From a checkpoint of a small mixture-of-experts model trained on Wikipedia.
Training: a variant of Adam for the experts, 428M tokens, 6537 steps.
Below are experts of layer 5 (counted from 0) of a mixture-of-experts language model. Rows are named router (the router's row for the expert) and show model dimensions 128-255. Each number is 500 + 25 x the weight over its row's rms, rounded and kept within 0 to 999. Numbers have three digits each.
Before each expert's rows: a language model's description of what the expert responds to. This comes from a sample of Wikipedia text that the model never trained on.

# expert 46
Description: Geographic article words. Words from articles on towns, schools and counties, such as village, town, County, school, has in "has a total area".
router:456497492509490480480514452464505463492532513545504547468483475501479522484491496484514511503511456479480447402533508502507510515477508505469513442509498465519506491487514528498484513508485521471514507505506486509485491483504509499477483452476437532534506486523480558505480476456457482491520504504488509485525528499521464520534481513490512492463496524511520453495502514470526517546526

# expert 23
Description: Existential verbs, table separators. Verbs after "there" ('s, are) and adverbs like still, never, currently; also pipes, semicolons and slashes between numbers in tables.
router:511506485514522482503455494488522512520494466496509491473504500513474526519556509458497493478503502464471504493534462509476466523523482500506496477521458518469500501540487478473515524539498500507527454559520467473473434550487462517505537512553461528489479486534504546514501482472500477515471483492497498516477527533510508476479472506490491497536515452500473501509479486511529497550534

# expert 51
Description: Military and national adjectives. Nationality and military words after "the", like "British", "American", "Army", "Royal", "war", in warfare and history passages.
router:473491499552485524513457530523543525488523491499486513471503511476490499570512484546501498484513482522454507497490503537483538477506460498530441544532513530515463511556507542542498505431511504529509513469486508509518506454477544486493481497517512480513527491479466503474530466502546495505509497490484525520470503534474452494485482475491495477493495517488508473508511510473512492466506

# expert 3
Description: Separators after place names. Commas, "and", ampersands, parentheses and pipes right after a place or proper name, as in "Chatham County, North", "Walton & Anfield", "Münster and".
router:439489534520452476476521493499475496489498511516473512447490486497538484492519475476496514496513484523467474446512523505515484502500465505467459513456471476508527480520494512496489490478542477519517490501523500520504532486497497565462468474469478512543534492554464501501521479497439486472524506479509522527529487446467481515523522521512504507517496478486476492506500508469542538529495

# expert 41
Description: Mid-word syllables. Vowel-consonant word pieces inside words or names, often after M, C or V, e.g. M-on-ster, C-ult-ivating, Inv-itation.
router:533493497557514544524486548498480507476513490494513506540516490479476484517501497492500497500501526505521510551496516499454503519517535535497535491512501507490487500489489507487519516548502506471474542511427499475499438488478525497525492514480501489491513490535494505518479502524522495548502501534521483489512539516513476487488523517495490501460525526478493509499532515479476497493448

# expert 55
Description: Heading and line endings. Closing == marks of section headings such as See also==, plus line breaks ending list items, often in species articles.
router:519492510506514502506503518485484538537512513494495486513460472515513492503478530439493502478458483512484464469538490513542493521502511467496523454485461524538486478504527462470534502506463490477514491538525526551476503512459468500486499493520537486512519541481531491490465574461478514553479502441517520487493490484448530485505457520467537498506500487487461521478514496513556525521443

# expert 34
Description: Decimal points and separators. Decimal points between digits and pipe or space separators after numbers in statistics and tables, such as 2.6%, 0.26, °.
router:506511480502479493472485521478500532516510499480481465522496521460513494532504471505485509474503474478465485500508508506508449522503460488509531498482496481479506504522507483504496483521458508535525505542522433548516416558502463558497507499531428479508497517467485536512502548451543516521478497509547510506491520520530544477500499486477503473474496456511477486483506519480512509519531

# expert 14
Description: Plural and common nouns. Common nouns and plural -s endings naming things or groups, like band, series, game, dolls, events, often before a comma or of.
router:538481510549486505488497517485535474539490509503493519517451494502529521507465484459482518518496516473519513469487493475512503527481518507497506501503521520492522464506487481517471501441478543495496513455494481476485507466513502511512475462493509525499491485513469524465518456512474495515462549539512490491491462487510522522522489468510515441488497564536480507510543488528503459525519

# expert 20
Description: Table pipes, statistics punctuation. Table cell separators, parentheses, spaces and symbols in statistics and climate or election tables, plus "of" after census percentages.
router:492498534509470502491516530472444490496513531504457526511498507504483485516480466502473512479498503487508462500505486484491498508469529507488520479496466466441539504506485519437504551520509520486486489544508488503508480542528533531507470475546456493508480446550449514478475503470538514548469493527489526512475451538531521515520472497467531477438483453509499491485501512479538496514502

# expert 19
Description: Capitalized word starts. Opening pieces of capitalized names and terms after of or in, often government or military titles, such as Ex(cise), App(lied), Sub.
router:521504502523503562470485504501525533482485506486499550473494484472506487499507488564532554534484527500472486522501457520476566468550471486521509516528494472527441538479506515521535495478479485541498491465488515530482499467500526459495490498521518480507539496470491477496489535488510504495500520524521497499478503494515459505511470495511503504493524516470510480511492513524533511482490

# expert 6
Description: Arabic/South Asian name pieces. Word pieces of Arabic, South Asian and other non-European personal and place names, especially Al, El, Kh, Kar, ali, iy.
router:486514525465480508485484490486497511501515491505497507472503523488535479565516487507492491536540532531502506497501500501501475449532473495504479511494485491512468469494460533508526499504500499507469457516493488513468517458476543455492501484491528470482507531493509498528490505524507475509513442432492455473474491479511456481522493535553435513508443474512479429514538498463446464497453

# expert 52
Description: Title ends and modals. Line breaks after an article's = Title = heading or a paragraph, and modal verbs such as would, will, could, may.
router:439450518526470535483526467494494436497548509513477512515496518493450482470520504518459485442491488480493499506503475512503523517460509489513482485508469519583471481487500443525524516492492513524505505535524528548455480496434489491520493508466522486525493501481504500507491550445501495498497460477526487505484480511511493524504515530492500476502499501532499538474504527446537495465491

# expert 62
Description: Name-internal fragments. Middle pieces of foreign proper names after a first capital letter, like ver in Sverdlov and Sverige, unn in Sunni, ng in Ongarue.
router:520531449530558499501547526476522526507491501481527557483509496549515455437526506473530506489485525513522489494477515530484529492479544524468535480518530501518444489496464532533467504507542485451494522490440506486479550469488517496474542532515494499493502501519480448478477548545476502545492493498511462489519502511512503516479512490520496500493528498482513536486515517504465504502472

# expert 4
Description: Personal name pieces. Given names and word pieces inside personal or place names, such as Robert, John, Fred-er-ik, Luc-ille, Plot-nikoff.
router:492512522482476475526470510517473514490529456543514471488539525484489506531490521548506472513523551492516482520511518489548490499505506481521452531491460499500516480467482510500511512534529530511468502517510543479522497498452504454507503451476503461465544515501523508513515542519500459488526483485490504490468528494511476496500525469499499518481477518516505530554452471517472531519470

# expert 47
Description: Schedule and table cells. Spaces and prepositions in sports schedules, election and result tables, e.g. "at Syracuse", "from Washington County", spaces before numbers.
router:543470491501510555523526445492475471481488492546520516494502474544457468512508515514523497476494499548541498471515499469479548500492548502483510454517500504528490494463506508477527506501481483476505492541546497530497490488560546544488510499508476497532448501484518467505511515470524485506500527533512526487516524519519525504452458472465527522477505438526516493482477487459553516499477

# expert 7
Description: Word-ending suffixes. Suffix pieces that complete a word just begun, such as -ing, -ment, -ness, -y in rocky or timing.
router:499495476479495469480502517508532494531519519519543495534472510499495514455494475488543482548486502510507523510481547526491542515461489530462470552547525463491516491479493496533513511477499489501464447462449508451481534506448540525536498491472486532483484492515496516432480469512449528458481485528499501462522504511478521554481518475516485474497531534542523470472492481521459477502492

# expert 17
Description: Infobox field starts. Function words and punctuation starting infobox or article fields, such as Born, Coordinates, Phylum, "The" after headings, colons.
router:485516528476501516513520469490501541560477516562474510501501478524499514483488501471485519503524498483416487468514484475501562518514497495515519479493472495529503506517496488505520546473466449483461501535521519504502518502544505489484522515501517495542476479477486452510556481504505488509453495538507550497552469507491492481490471544487497496478487510501542516449522537483532507490477

# expert 38
Description: Capital initial of names. Capital letters beginning foreign names, often after a hyphen or bracket, like V in Voronezh, -A in al-Assad, -S in sub-Saharan.
router:524520496509504539494524480469524483469528490492496534489488508469492478496499487517515514509449492518494498504467506494497513456526510471479507497529468506490452512524479489523476462496513526482550504487495503551491467512499496479464506489539483508475511495477514530534459549521558462546513478433497489489495510467503513490493500524514488466513497450481488468512499474498494500455480